config = dict(
    num_hidden_layers=12,
    router_score='sigmoid',
    normalize_top_k=True,
    init_std_router=0.00742,
    norm='rmsnorm',
    qk_norm=False,
    tie_word_embeddings=False,
    optimizer='muon',
    warmup_steps=200,
    final_lr_fraction=0.1,
    doc_mask=False,
)
Below are experts of layer 6 (counted from 0) of a mixture-of-experts language model. Rows are named gate (a neuron's input weights, with its number), up (a neuron's input weights, with its number) and show model dimensions 0-255. Each number is 500 + 50 x the weight over its row's rms, rounded and kept within 0 to 999. Numbers have three digits each.
Before each expert's rows: a language model's description of what the expert responds to. This comes from a sample of Wikipedia text that the model never trained on.

# expert 13
What it handles: Final nouns of organization or event names after National, World or a place, such as League, Corps, School, Museum, Cup.
gate0:563559416513458614453522562493526479478533539591485477524458491580556402524495435550473504457562529515481433585500472490521430619514513477502559500535485523456525403480543511564445474446573510441511509477494509509482591474559477381431537526480541568523507514543564543547536485543486388465436443546347557456540500391485541532425546521470459570522558490447523615534592455531534467467496450612590537541529471563509563424475491508490453394561474428587488571532496520534576443530535550497597538556483526518565482400537480615595539549486473514476592481552527473500401438503556464495587508452533563515475518584490532449445462512551480543473526562531547469486462512472545511458442459494547507582423527567601493500523492492508566509467449563563441554464463542492508547462505490
up0:541412558455556471472472546517565562477501397601480559554453499536515528400497458460512512454493501509467540509549519479446527488410446488506442421441558459440423489524508486521503491503450535515569600424546496516407432463476456455501423491451471543622514525580418511469375446413530392483505465496568463483445506601508535479530448459493385629550503565501492502459552452516471470552417515447496574532538457520471451486507415431519581485454491541451548399540502469524456543502380518465436498576461530455508516493535570501472501569489463577494449512386518437452484487479490390457487534429481497421533493512503522502500547573498522505473505518414575456516557608520502478438386476402545581515486537463529472503426518492516499450598523495424523550629473552464493449520479569
gate1:505572417524548541450514515469525499592554541505542489580511417450538475529508534535461550568556426437570510463529483578516520565498433536432448507427522537472585507519522416461519491450533533561498456536599585453544539428530483473403569496449577544479492599487466464449457441490439523553417490569492543426553481439436525468487530552453621431466516436471548540516490473466514604431411421499409601503508524516579399555425487546468461529541523559528493517465530512534510540524482418509462430450495555475568419360504534473431444506471600475475525565439454433460364475439497472529518428456519464480571546486480583439555502456597467428454517508510483463464479452609554451565499511487521508537574583515494549549509451524459484503504463489418529512539474397499515537566541547
up1:503496539527587483578486577491494452571518474468434460568439419436602527386576590390511481518405548462571577518555546483502524487489471557442529479497503506566493492515485474490403541476396441542497507432512503435508569469493516538586462454575431463506442473530402391515549505539591425451472404438600538437513597612534504480422440486562537484489522450461468501486515556507450485478505452428460547458423450536442523501554534430514392497525494500540420409456521526450552455488423505461592433524463505462462429558449551478469485525603514472536484523530550500524449509460501502457584416506484561508474446449442551526493601494485414541490529551530523551472493538572544423375527488531509555501533524439569572509465471547547441478496515478452539498461460434496451591498598467
gate2:572514470507492456487516544487476479479374491500519498394486525537428481559520496520570493484435482502467511451445482480388472399524425441482526450507490532528448576553523515611482456562440462477445447555523590523556390505482470471561516472558439475513538478534534423539449539570568538469482506503474398439522562500603536470505488545536554556537487479446494593481402415441443541538489462522480519499466512475537481421499526553487548597517545306459517520407465503560514498438439489514480501536460530449510560540552458509556545554552562540516532456459546503519464406522605491480541504530569396550523450504448465474483448571429414448544424474395574446466513514450468559532469444563503486462420562591528447481488456518498435506541401590579566401503551524521553584459530487
up2:517505431541644477558544469448553486489456524481547598552526576452587573472477511562419498420564513489538485573451490537559531397495478506413520491521539528456492457457459470588479524474531502544648455481524525507479561576484440531443481510464445526448586534520350466532531468423512476523469534510439542476492541492396411504501513448461440479480540581487545482457523480475429444602518521487451466534487481537496517535523467558484499517395386574525523518495522477449562501515434474481517491524565468474518506548504500541512567588483504526488425492480465434442478444521582371497491544542497506533490493463432610524559418422516546615444480419603522520579473632449506495576402497533516445598448551568512507534488478492419578548494491517490499552494524516412440476483427588
gate3:477493394478512514517562490448525447426485471446589502523533527512438548496526541521561438571516481421418532486590489550490545512528540538421617496560506514521382444580516488503525553493511518489489594433416513569496560532469549424525504541498536521504518591551582653515562445466583528584445569476466502520559534487610473542598425554474489476538567495532483449461565532588447572506420483540523482511552562518545500508472514542445508543490578507453474547428517523618523425521453535476468397629561443553482556535573514463461520517476559470496439490470496514404550532524527432473532485566490476490451456480584438609467536503432475449527567438497429527497504518545594489594522369427531517476460500562446469508537437485513519449531490488490443552556592514520533556441554451
up3:413449580566506526460595534558523427510451543514477520444461620618543539574397531567489553408504456596555404558446487491461485492526518560536358516479450507510441440540445474491451510460460377500590450505517434574549580489507497475542480516486371487565498448449477512591466534557427455517558465486535524500518551419501556595482548473528522543556573550496462588522487526558467498509477473389548556455586505472517477450453504530560453522541481477467466504492505446541462478505565571499507432548473548526497531539533497513528524536629379552536428535551468546523483476517487494522484488472561540411430500406503484561500584537492532469521425483475422446530566510540579531544496526459591508422447413458492419482528452450436403484532452524535465509443499520530527564455589464
gate4:467533535554456455510503485578439500529520538590584521541524493411422488429567484513463550520501552457515528555456498464511545565388510489449580522551491490506469512480530451473539541494470400570477513551518556459413467576541652547421514516448537598583478496482647569479499491436467606443478557441534560544543460472443472426512517489502477502485458434481485569455533496389454461575547445449583521483474490488599511409434524500414495479468505456571455514420539559470471501463433481517554469558493575577464541491563515460509472570502464442522512511484426603503465417527600551535472468564511460509441585446416540509557488460439506434540510477583476516550549485449473432478471445496561534488536575610605547532410500541528472470438564463552507441585502472491444457526488414
up4:549462576514463450642479555557475558450495481488490461514524425494521470477556536516446558525456487544480516437540561421466438541580478517586448591526496487455480525441468429487482547422504455553582556441454555567428423480517628535559472582547466497544417504518497564513568487502521511469593494415509557449527487439430446491486465460495545407446478509487502402400459408491464428510533520578560475455505537527532471432520503461609597508435504522548476551468444577527495517474491551567437550430476511477483541474499529466521560460436503575529539521529475514462586554474582516486530430510553569514513516440472532572551491467509565452399476494604514532495384526491475479427487503563529468490557486455526506505449465425479622406449492542516434498522395513439373442509579399
gate5:535491557467483454530502525548522536485418459453472518382464474487430493494469518563524495455526515447515498576544461467565491521472466529498425511451407462476546528583542510497495489463433496465528482502609523575533496503502547487551457533405447585523506494561532503429499525477429401433421543464480495505520514495513496556474439465592481533520466470532663541618476487507519457470460545540510565620499369436510486501437504514470544476418492453519471536538543444420384470460511544524609432400507534457645436457524495468555465480450461405476548539467454479459418447489481537474462462491552490517469451429595540466580553468604552450499432539528540455478588450566534548486418485523533513467436471472501519556489490516429497567616487484544400514519473506391391451520497398
up5:508497483459557455513505548585406466537622531450451487488567641521423482446515515500513501453484487491459428542495508486575480490573450509492533462397479460519438476554503436597411421475507566433518553520440494453448560484433502527489411524567522454508573464534485520557430577508508498513484498398496491512476565493515458534438505498513489565582409465506467531497470496549431503532476451452606499451467492526463463561495560408523527470516506482527530435397474428588482513440596479530512580531454587479516541493529635435492437463525525512553515435486415442473443487467546523516498353480489493564494450536545440604502487584449451488483474437411466460490472479476425539524485453505433582536410486464442459482468593498458464366564514519377544605533525434480522454514573536
gate6:497510490498443484515461549395382529509513522437507553579479495509523481536509479626486472461457587405472564557419423469497584522456513508502475530437473488510474515560525543495454526493501502525496500576457413506509498498519572534516515546401535536537435540513443471549598551404563437513407457536537470405426465474484557484509559479520458448560473512600404515560423524530460514510422423412599454434512560534532506453444519525464494555589527491477447579401484501476404553383535487518498525597470604472590457568561423547496398469520569500490539438455548490546434626509578415518573495550540495508499438500512439517503460479483525497427534509463476547540519615521488506437480491494530492384463529574457439499501403526437481415506473523543457448561492474559512484426508538
up6:502543504552572503455514535526442515530429499459462437455450501385520454499533578555510552475558520552484521462594471608480510518657466501427481506471448554477520459552515489441466543401508483541495565527441500469600497524583470449549521487528541498530496539491537541477449560486560474511418519521438486422433503442442549527559499499473436460476539538497533476450390475486549519544508441461484512500472513486459482515511462553569534404524480497478579446386507450522463433445547502421480522581505569478522488369586506387498456576522521527522421570525490484471540582456551324507402490457496506499487462494455530521501464446466509545499458471603529528617534450490508537546562501436484382572531562594476521595474471506514484462606413594508458570396570521501495444441495542
gate7:497489421487482555637519477540458483478533602546483535543461509526467580531484491451446519416531375484560478547438541453490422507487495500593413479562576498515547494473422394550479469504540475522506451496504447438544526497537506508529621571483440474454446527514458522467517468522469481470558528500549597600454514540484514532484527524520507514574499508452396521498568494559516479476521496458546556492520514573529452414575433529526490541513481436453605469451511451421611529486489475567386610542461544524383500551424533575542550500404503514448444444568523549508515452384539524537464503567485484517399575537544529436454428496438484534502612498423501534483430476417496460602490555444478528536457501517557562453540489560457526514470421519451499394612579485472575450533487505
up7:475574496428473482474451548544404499467404495412467571528456524483552486484449470505484512488416532471528443577514507503494451556504479538547538484467461606515550533504453449545476379462514525422522490527414438413455477453435450518532453506499351472529511540534428502549575505501498437488438492507512435449436380412495502540479495575480507546523486553541540424542421480432532469566446376468539499514568420529483424441557522555531542424424471568515505551525469495414518483519381502382591400551515473516589503541477477534441523519508522530454465457553509480597475509472447495473586526537452513456495465513497555487571541542483442485530500479562504462473477438495416569438492530296543414505489515544489481433471414438618447477493526538519411543485499484499492455442466512

# expert 18
What it handles: Prepositions linking a noun or verb to its object, mostly of, with by, for, with, against, as in part of the state.
gate0:506604521533460605560480475511509498488589458565468548547570379453573486511545527477411490512592560571464532559461491436514495486606514415575425432499468478510460497438603447471399404470586451489509454448458529546422434587493481423526445577558459421511462453544502507412462590421511444437570498558551453444497527461407493455540487560504513532445460434504525513470482491556525442506446421494512477468563501558433466524524525550513476524549453508554493494520532461516479591510455579446529469542411520454406519449392540463480500419598495520503438457489519501389489496453554481459487488477571561458579563518498517531508404573496499563598447399541540491451467495475502495480570470502548580536509520474470463447441558491365473503410546548484506451495560534510540491429483466
up0:487429550550544547485468519503491543476544501492475523495472414453526494516630452544521545512568515592558503478414443497551546528435491432460456509540400463511452544523476522474491428537519429491483466498537459549435431416389479518558624477564435555522626433388561477516541502556469466501524507542417588495437500531406565563540491487591492501552479525456549436495486494455447510530352448508575535501540424519506509566514502534523505463413533551545561558539535522454564483422473537539403583474551392522518471403478564537569571540469422533411496449560503499479486558470437398488575456522474379491503429427578546432461473473495481502396530483463437505489422508469556411576420424425502491562481502521463545505547491446466495544459486548490527500449469450505503522523476501
gate1:453568476497517488479535482557497457448509525533511581508568498461517565617544533503533382439554458630524506512490493363413418534567533525534550483574500519518608546557533588463456488525495467475489529520445477451479471505487616501493477458417538526475459582518492529538598514475516514535504471564372545500507481439471601505545470558505492462515530506478576458516534445526518475548452414501404479491427482511490568459456546498486489538447508351537494539460469560469472512426519586335486528457470506550527497484567453492526470475514454577554514470481461474516519568396442570592487505533528511635483513505406597585587497504498570479470509564548534558495504449470510418429456384466527523461473555499542411473487549458475411497513449564475521429456439541556507523501462574
up1:524531562410450495530470502431460544530547565488567562548601631464476430469484499521445497438506464549473449517483490505536474571458577519548473471518457537492532503402514487468453517456519446538540491433499405505501471486515465483408599475545444497516546539567540448540503503564453464466535360500567499488482542486599499520589481499412503462480361466463520422475562540492482566426452478474575441540498563423476473506509585459440408502393488543536515442452484490518514480540512557516503503602607415528522560569497616507531551497427437478495571472423483534576507445537460442488401543539531478418584479537530520381565533442510530505477495446545437480453435535518422508511428494485532462547528543451549503559549504636558482493587450538573423467486512470532464484438529396
gate2:455515602500533591415485557539452524477450535545542505495485465496556457478544475541479567488464407451598533505501512575504477507482483501337511498515515506512481488399482499531567380504527482509518548421488439574400481503543513479413567435406534485620445397461462517429421495513559403524483404457565522463567546552464559457467522549364411495484536472499497440506487584433442533564532476507578538567448516499551489499467468497460520460467439464507607307477517496431512419538488489516455531503532517424451482528557593521584474505485528483440423623543546519548533540372512532454473539356419522502520540533502521509525474488499515489512513585478511488540516541514491591511548501486525543464496542469543608522519568459502460550483464510517513557498531565484474505471525518
up2:485421581560500495452530520454465445469450478445548565512438506517559527486541458526467516535583461475475557520514521517515536522469436501503510505557481594449557443506537487514536522523469584422522556526466529590465437552530468473490489625413440457520569540529434477485503613509569486471451453482534455534514538513476437530514547528495513427490425501472389509497443515646516465433575580608499559551618451520454451413582562509505469668529559579516530465502503529464515463506433450549464494522551499442372612451458520532533524506517495520604508465505462500496518517504563442360472451475515490472533507520584383556502543522471356562505470424483508492571468485517438553461466446461490500483509467534528509420513487502520472427609446521406511427558443528477576441450513540
gate3:592578516492433598520521558537436463553488509355575493379571456584577538485521451465559465618494546492608429486596505467391450482432495556550445573459561492468538463503548541517496492433501539540504493473521519446551603503529501502530538486536538466476516446568469530517477455583496567472412423456484473495525455459578487445484547505577493489554516483472483557556496467504513435474447435561546474526618404524543476484447438501457385479505476562531567504495486505571513463494489466444472557547502441542475572528536535466445543556517476464592490453604506499509463488484376546448471476462514545499463433483492596432542506567508526501526511461462528484485423576448494503388561513499533583524467508515531508584534415516458605631521596470572486524546474451428475439533566518
up3:520566487515488480411480555486381542466450533499565565525465553451507594462546509585512527474605526517556507477425523492473508626357439493386507547523549454573450512448510455474609541609397588482464464456440548543563593456514433485483517558514453419499523462540507585522458479517517409503540435538500420539465568457508614545540520527613466593495591455547466531452494523512459524503457501514430593495471436493544468463517572516403491515522442477534410543464487553538478442527522543427471566525477440531491444514470486601538542560478479477502485511460523447620506503529454473468505410483530507440592459478554533569467482503506453471437537468501447481527472533536483425467494515526476436523497556568398515485420508495522488421519461549523487428492456507486387618543424508
gate4:526386465371437508448507529532517470526506475489556481531443541492427447409565533355444496563521491526485533478526537522427506523567575452507527510553502452485462525527614498505531556571564601506494385423527439533498506537582377507531452516532524552507438563515478467535432515509479522545482437523574403430519588432465442528525472447459584471403482461465540513415537491598493527505594505562515529436566448550487468477498496491492500458485464518463559501563488522484547440556540498506493479543523461444543554520537499460497491511494499490405542585478396455474369443506505537528491470564590450396569491543499400549423622400528536529519475396549456523476495488538496546455562515570559509498543533511441583478485538547429481599510495573554499444472532422507562457446546540
up4:547486517471476501486492544446565445493439513531435454476451574548527502585480470368543599476447464546513448455537432517517528419455493427498465457488500468475553475561535399560563552559483509580526533542441460521541516463486409494471596438497543472404483458580584488558464546557503527396543477445418455471530535468471506499547514493454412444499572448494406582518460549406501419536591462507553464468495566436624494598537534552402396487415530516461440505533366510459511452515517450464547393482449438538506548427544469501572489537481543458497544526483468478589616535574481591521449458468458515409498528513486462518486563464449443420564493461573459500508603529534554533509403517518486573508499540470478513542436512512578496440506479550527564471489487459490540563548560470
gate5:470364450507431528484522456442509559532683478575498492483427606459505559446478504572563609449458542529497507526360492498580546520567478516534488440569508423509440446556534529529534518453523485471506452485375507500486517523427494487503506443515453527534495482475473406543548445524398563523505614561552498478409485518546486523471434491486454564472494441532511498488548494540481453493485585485544483526445483534427485412469487505399407510540510463503489434574487490438500478444516450533447451514456513493559444627567534422455454455496420508374559554530411528537554499524452598468451516586539433530518461534485536469491496508529528391549454532495524575525483505478483425535567427530572562559434513441515465488459519598510461442501490523526475549569548594578508554524536570
up5:492413498522547484467497516564523526432509466650470414493632517504409592374489442510437501526473512470514542483401543533468593451496467544472538468477480488510525552399538460485449515431524457403484428561427482487439629458492517486489484488527506467480539480486432387519553605488641477498499440405458479507481515494531506447647495481529606525472405474550505445550512528491577501486484491478472443587506500534483531515545545483579531444507464525453460528457496455567492434579481469531481523492516434471443534491543518593496629459494506509465478487548613441564538447376404459525573437475600572511535561448527562443487534577483542455486620507482518440468502560475444515430469581497483521500504533506578531453481464539541504526466490484430531440515563516508510500532494455
gate6:597495524495497520474455505523521469584499473547485526453504522519527495471347493497586472472552561471507533501517447462427463494502500524515590508513437561464531443532498501509500438620552537493431447411538500514510391589555430490520547463516499520482527418521489438410538546441494520505515449573520425416420569501427474446527541436484495494504505493440541533464525565561479476512596454536580520542475625423461440488468509525502539519390555561492520389513517414508462516454444544398526580402514404519493517566464548505521525550623472437512473477468444487506495534572527469591507518534490556462436533477416500497605486484443468464475570563581526479429545492568565490460579520530378489518512519511509492479470547430470456541445402376459505454521429417619539442482459433
up6:467433505573492576470485521481535528480490474546583478523455510555472450480526374460497611490428556554456483540459466502544472532489564468515450531456522542522474465549423436553517428500486569469570464577488443497463531526419542468533482569523618471503544507550541556450576528535520535410528467407456475514420497476534461571450507411561441512439520478499537539565534591473485565491535531473654509507520525428462578487417508506454422514474545534491476556646537582484534514607506567520448504481453536482568485578511605487446652385561553482560474552535526559540464518525440535487452496468475562553511461529491511533479477457573536524516537509541546508558499437584454507547466430508451459595490478472487553484494431342522439611544445418480521543522427487497541528465468453
gate7:453598480422533571523467550533440461507566513521427486501527474559494459522478461541497557484570582538552470454526401479461512485474541386522519522467499459506480450434386467557454487369449556568579440507482548506463488425483525627547491484511513443485547473511541515445471599467514524478560500478485506419524535603548533488519582571605491451493435474464517576487579520495453527461545517511555477404456453514473437497512589410534517548484513484429369465553484524572470455483546438522487577464575589451529529418429495541483402460585458521470547428543504604512400487508512445477504528562474462525551440469584443452464572411558590497445545460492572518523487482528540544463517408553505454568509485540483469515445516459441534482506500475440511428400547548422640491485499476
up7:449486568532582422543520543517537468579424522528562524601587486471389426491555545512518506493472440503525499524529492504532572506485512439479535543516571524510452437466583435526440436516486504547474414460456472409513460502477422561602458500511520372491431612433499542503447516503397550490488593446469563449550557570503446481486540499491430480573523474433464484496495463491451472499427491458497459436464479518512392528533478613523509522517518467492502502543490544568397485507460507443575417549406557521507547399547460492485531415577504427425500533535643469529470512458513480466525526542594455509505584542462525495474510466507452452451481439493572449570548433504531578524442488477388464524423519499539569460541442512445484535501464508502577556466464399515641383515566469

# expert 30
What it handles: Prepositions starting time or location phrases, such as in, on, at, during, until, and sentence-initial In before years.
gate0:565534573514515530603438546637483527465494495467562482511538466504474534468521552562475436512542454522467560453570498563506504528483534517538413445557504475490460497554493503507501479460455442531557472602503437580496472571544425534494464593481498507443476580470517524478487401545504543484434499508437412525553513412562485496410431583536454487549560577502516475519561459514527523469443452630492532437461484480545526406474416508480575558531548504534453524505440523363458364523579475404554509464561424536503485608498547568418516513494449435472566582488496492539440527504513562432430511459474447472497421484533431503494453505565493512544654521538502431543490593474513434486520475475422518430514480484522478462593451591555477512483516514446465498435520557473496644402537524
up0:472579625513558462513523466613593550503498535448468505416526597492451508482584487497413495528490569502577456427519545461488479582544488461520395528475387471448574535541497466454535476460553529421540378491548494466451538528477488538504472468610548525527519564543460526496456473530450510484522516430540441519537436468523563554521384506570472478471490399565442513485439467499472439495517516514498495509416550576464470475459377603446491507492608489533403516487406494528376549492503428448531456494443511586496528527492556547493399503598452496567555518546526552456535454470463500473509550489648559408554427615481527456569456528581487512478494471486467483574486530503570553586576466499479525585509408512498472586469512501599488473510469500502514473547486486559485462526494501
gate1:520534515560476357505543525507400421491432399468468567497491523612459449529599419512540528563554444467579521528496453444541437513515517511485569501542516506475543538464553544511535532455501436591450465449589472529460508456455578508607441455501355444478562518525572574517463556526553478482519463533444523492457555422511517568467455446577445391479483452552530581529578565596463501520447524485444533552538483490528468500504510550531483516418546452428467582536505499449559450526512538515459429373513483508533535523452448532481574466553551507527533513556422505480437433575522495438490476415457512562475541481417560480524582493476581476487540446613462469452554562479558442446554563487501604449491487570486445517509500495510418544522442549552545473503431559378514523486429442
up1:427397512594492443511512485533470453524487529541477454650559502519558537535522548504469417470478600625514439506486464491462495632516549427459509559506501463507540546508511453477523520497545556457482553473541465487610552490496555471470512517523493485567502395558558518505437404563563452445502486577517406495517582443511526508489498441513564414485583491477511512445521477554549531478577402468508435582529470545456574616571523441464441413478545472540501478434574525484465501525486519401464419446514562454449514510440525645485547514609491478553506482466523468505496557564514473392502434488539461535472455475526459530469524457468534419469541519501630514463508459358458458509513489518452483511437531503549445428592484389522512489535486416505449601534511552475560577480526524
gate2:548464477479547395503541520488550548580434514411531457510501464541534571549481566544520513498452468509471486424493572453494553437505464537510425499448505586566501567569451441538574624499519484482540482388431505526510535515521416611500512540545547525489519494425460529478459461479563479601449452474500525527509457520514496438506518514503457596553462435515553473519515496458405476464518473519560479500523475555450545501489546522418598498500386501501565446508494528505453504439621505514470414481571537531531481501567540471461602556579545521531515511500542528462481476519607498620416483535462491597502471538408542456492563397469522581592470502359529554528542452511466385507565455515487553451454468352542500503526590545602450550539455507505531426506562472475426421524421491
up2:466475507559525481493477576476537517548508511492516529499460488442473487501509538432442420523436521607540464553529598448389493491512537544558594418556519539450557431486469467523507467386554485489605489474553429501591338500537509444476500530593396489451509605503589443568488527520502549541535483460522490563521533461579614516514498515453571498637455484424480522425617501520431484475521484661609448490464450476463525484538552503522477497439458510500499492449392509483455456466508478528459538530512472435471523559489545527517464572528514531522444520567491463522485492505411523523507507466494382496517473518486467497524513385403470496525459491518512569522643514522503489492446461611528558398503467503532492444501473511459514444476556513531442416545436447456553582497423588
gate3:469560493471403474554620555526498463489527526579530483566423414490516523433512536487557518446498485463477565558554480453532550555530504596336421574510491472486472497414488523539574544446510518507512489460471471420508440466545539525513471555480468433427530498461512502515439521450514574498529488495616433451590481566456456511534521546549495390534565470530497489464374580544489414467492470540516541514427534427505518584443571558445463596478490612509539470390505427542472492489452583504444383443535479486539594564440509508497527569454580465564469483421403480490561512541590435427492537560495614538524470565522526526466542513563503461558506499613508527570488498512535411477529545517461543550519466517531524488525530398413500472554556527551562478551544505512593490477493505
up3:428526581426524552533492556553413429485555462528531502405562457455546490522442445533547505503434492446479448544542446472451514530468550579455512558541545425549405530456519508476529510412545500487451490554377564439548419520550474597612555489568501503536533554419465551495483494530433492538405453474524620568491581528497501468513546497476456455517524502546468556560472427568478552518488512469410552509473473528509461439479522549511499466441568488488577515596533479439508521592501559516497412526496513521480492478398500461534437416508425486452452497519491513504499414611458531501564596452444548526552492483511539432523561462516509437421493532468420470450472445515436607394497477561510460484462533461564373457493582594581545474492491458467424507613474583428581498488532549
gate4:463590429415510569473508513500513519418455489555475490490522476473492488532511549418472595513491541487510484466460456530423531542597465536477635538458500493525475545500514484574472561413544451423465512458456590573547523476460561573530566544578462446463452475492443461438464533512457482394530445501555454559503539495464492476438487463505586506502448496471444476536453508423458594530496464579578514526404498394542517562462559587429508420443501485442407484501500476475480496509593453462473538498601487603457470493479503434540608551493517500619489502527591484520602444526585461532431515458458424460517422552519490462480449445464481526467405451586607537433555501531534515476450535636530540480454465460527567450478510507442516423517497562486446431456471510452508404538522618
up4:534473462477469608451535532425436483546405484476548445527516446463420473509568511556359479423455428543454566513488584499476462519397472473465511537473476506365533485487459560459518500512393440514461506563585486456467427553595492471521462528442503514525358566486486429546496464490463491486514470431492545525518473492531497483494561499584517517538565519498501391394518412592446536506407547477534476432561523532569443473492462487490583548481535466529488459502508561460600449524475419441484549520509535413480506531617481528542465478550535552490512509464471479501462445578399527396526513537467516487520587437417502449517533521501490488513555569500480581450535481578512589532506532595511503470567446431503483444543604419497547506513470409496488491576601411530451410445499430
gate5:489474551507515516507494557508466500525462591513438520474503456509489509502471552440475458482434420543602433497534501499506642579574452518540541468509432598481573509481516505504389473481418564388513514432465468482498370454416487508481395505420461466511526528453433479490428555482428391562407557536552544488583503522533542612492567463484539431505498539475585527445434495498503464478498508420485505434523500556536385503527484409503510477477500507456555415502433424455506540464526517401461534450547539521431511483534441534475514496598518522432494477586519441552496470550475540539536499538425572466384632470527430450526628504502528436385520439508457497488541600554466508504500547473408388504462462528497478526433449497503487453431499515518553493445418460468433510464527529
up5:471456479422510516499524435462498439590533516511579473502478535473419529516481479438516561521537464507514423571520486545541517550521514471494476496434520582459554543573433443534482527516563523430525472466488436453393523427524471544451481488498534534437532605505538455532524461520455460515546510551541434475440485443480479576544467538543504554521453555381501490458494604420537512558498448472520531506540472506447500463414505475484480554491510482470478585578400491454486605475513478600449447467533574531446487558490526594377452493424564540520577501507403518452523528485431415440465427470557428425511492518521442581447408498516546648607522490479542496416505477506571485565556488448565521521616562479522466499467593479481508519509444663502512400618512543499470532582569454
gate6:553432576482546358580488550458569397492469392545466523537485505541557511473558461596546487492473477491418575579557481463557458516503506495526579539509615513505482530490601419472483474513561573433477447559499505513559415550496547621548413444608485505554544493482512493487489502475442484539592596580560548428539504453411522456512396561491480533530570534518571449511571476468491416507505499585448527561522577494497543513418564519555537548577404485512528415616401627548424506477577470564540535456411540401458482545451473552473535499546468434561488559475436480498506462452535495515542488530466520506513464581477478491488514512512482530553577474556527497467463553473466500469498546526528450481478443389494472508492400438458480517527497435447480507501448449571498514517427500
up6:546473515437511488539458585586497503467512541580490544483517564531482578399543468443426591482549445574487553457434555610591487561510538582559579500583394549557512432564443585535526560487619437566582527525477555554522508470427504548469443485547530461500481537525463481478544539508524525458475539456561454424528507471479552446500521421495567553467562516514506509514558435449502547499533492470460521511494525407414586494528599520473505476458444508575502507530458504525541557508432498396592475498444475552523463487425498542473577510522482529485465572549500491580556512496535519491494372586565470498515401350491579493452574508496468556468509529577491570522457417474486469451490509488441465512485532480480457467435483570599508574422568483438546538448541560563463587520396435
gate7:448513535480559507414543372511551493518515501493536475411533520399523423469558555482529506467501529439473475536490541418487581456498514512498574557476419446439556548489514532445607486545498506624506482511528436476446459428586463567528530463462545611470443518586559471570492479524590488506464441523489451501515409489492476537463554445536558470517504523537495493534438497491456441486510519515568483445539453585422503628441603502416493479591393565543404460458596532477437519509499525584468440537401496476525510545537425538407548556435672444438479451473540499458535534514541465471518543506568428523492532545432550565563489519511510517558476487560558429485514440492504485531550583459446516532425528462557437575484482452498582544534508485477553621523581516579500521510469480
up7:440497469459484507456587536429480571492455525546480520612425499447596439480496529499510532416466506428487460560434548577417575560456529440402589546569509571475467482511585430594498505562515584512471512495473548444490495404518519518492489517468644485564517495435519555479464500480394492501513480463481517440557482590437504518492439565546462430417482523441528442490400489501458495527568529576496531505504476492492503554429389535507479492530468488498483496531506422456525334516439508458509505513532532469552476548520557477436539475451496559438483589520540480420594443541487405515487524491604465469516512440463485460510485608469464531669513482549548536510537395437477548489596495559568569555509517508529574436563466494508476475398508587484495544567512505532559522415518496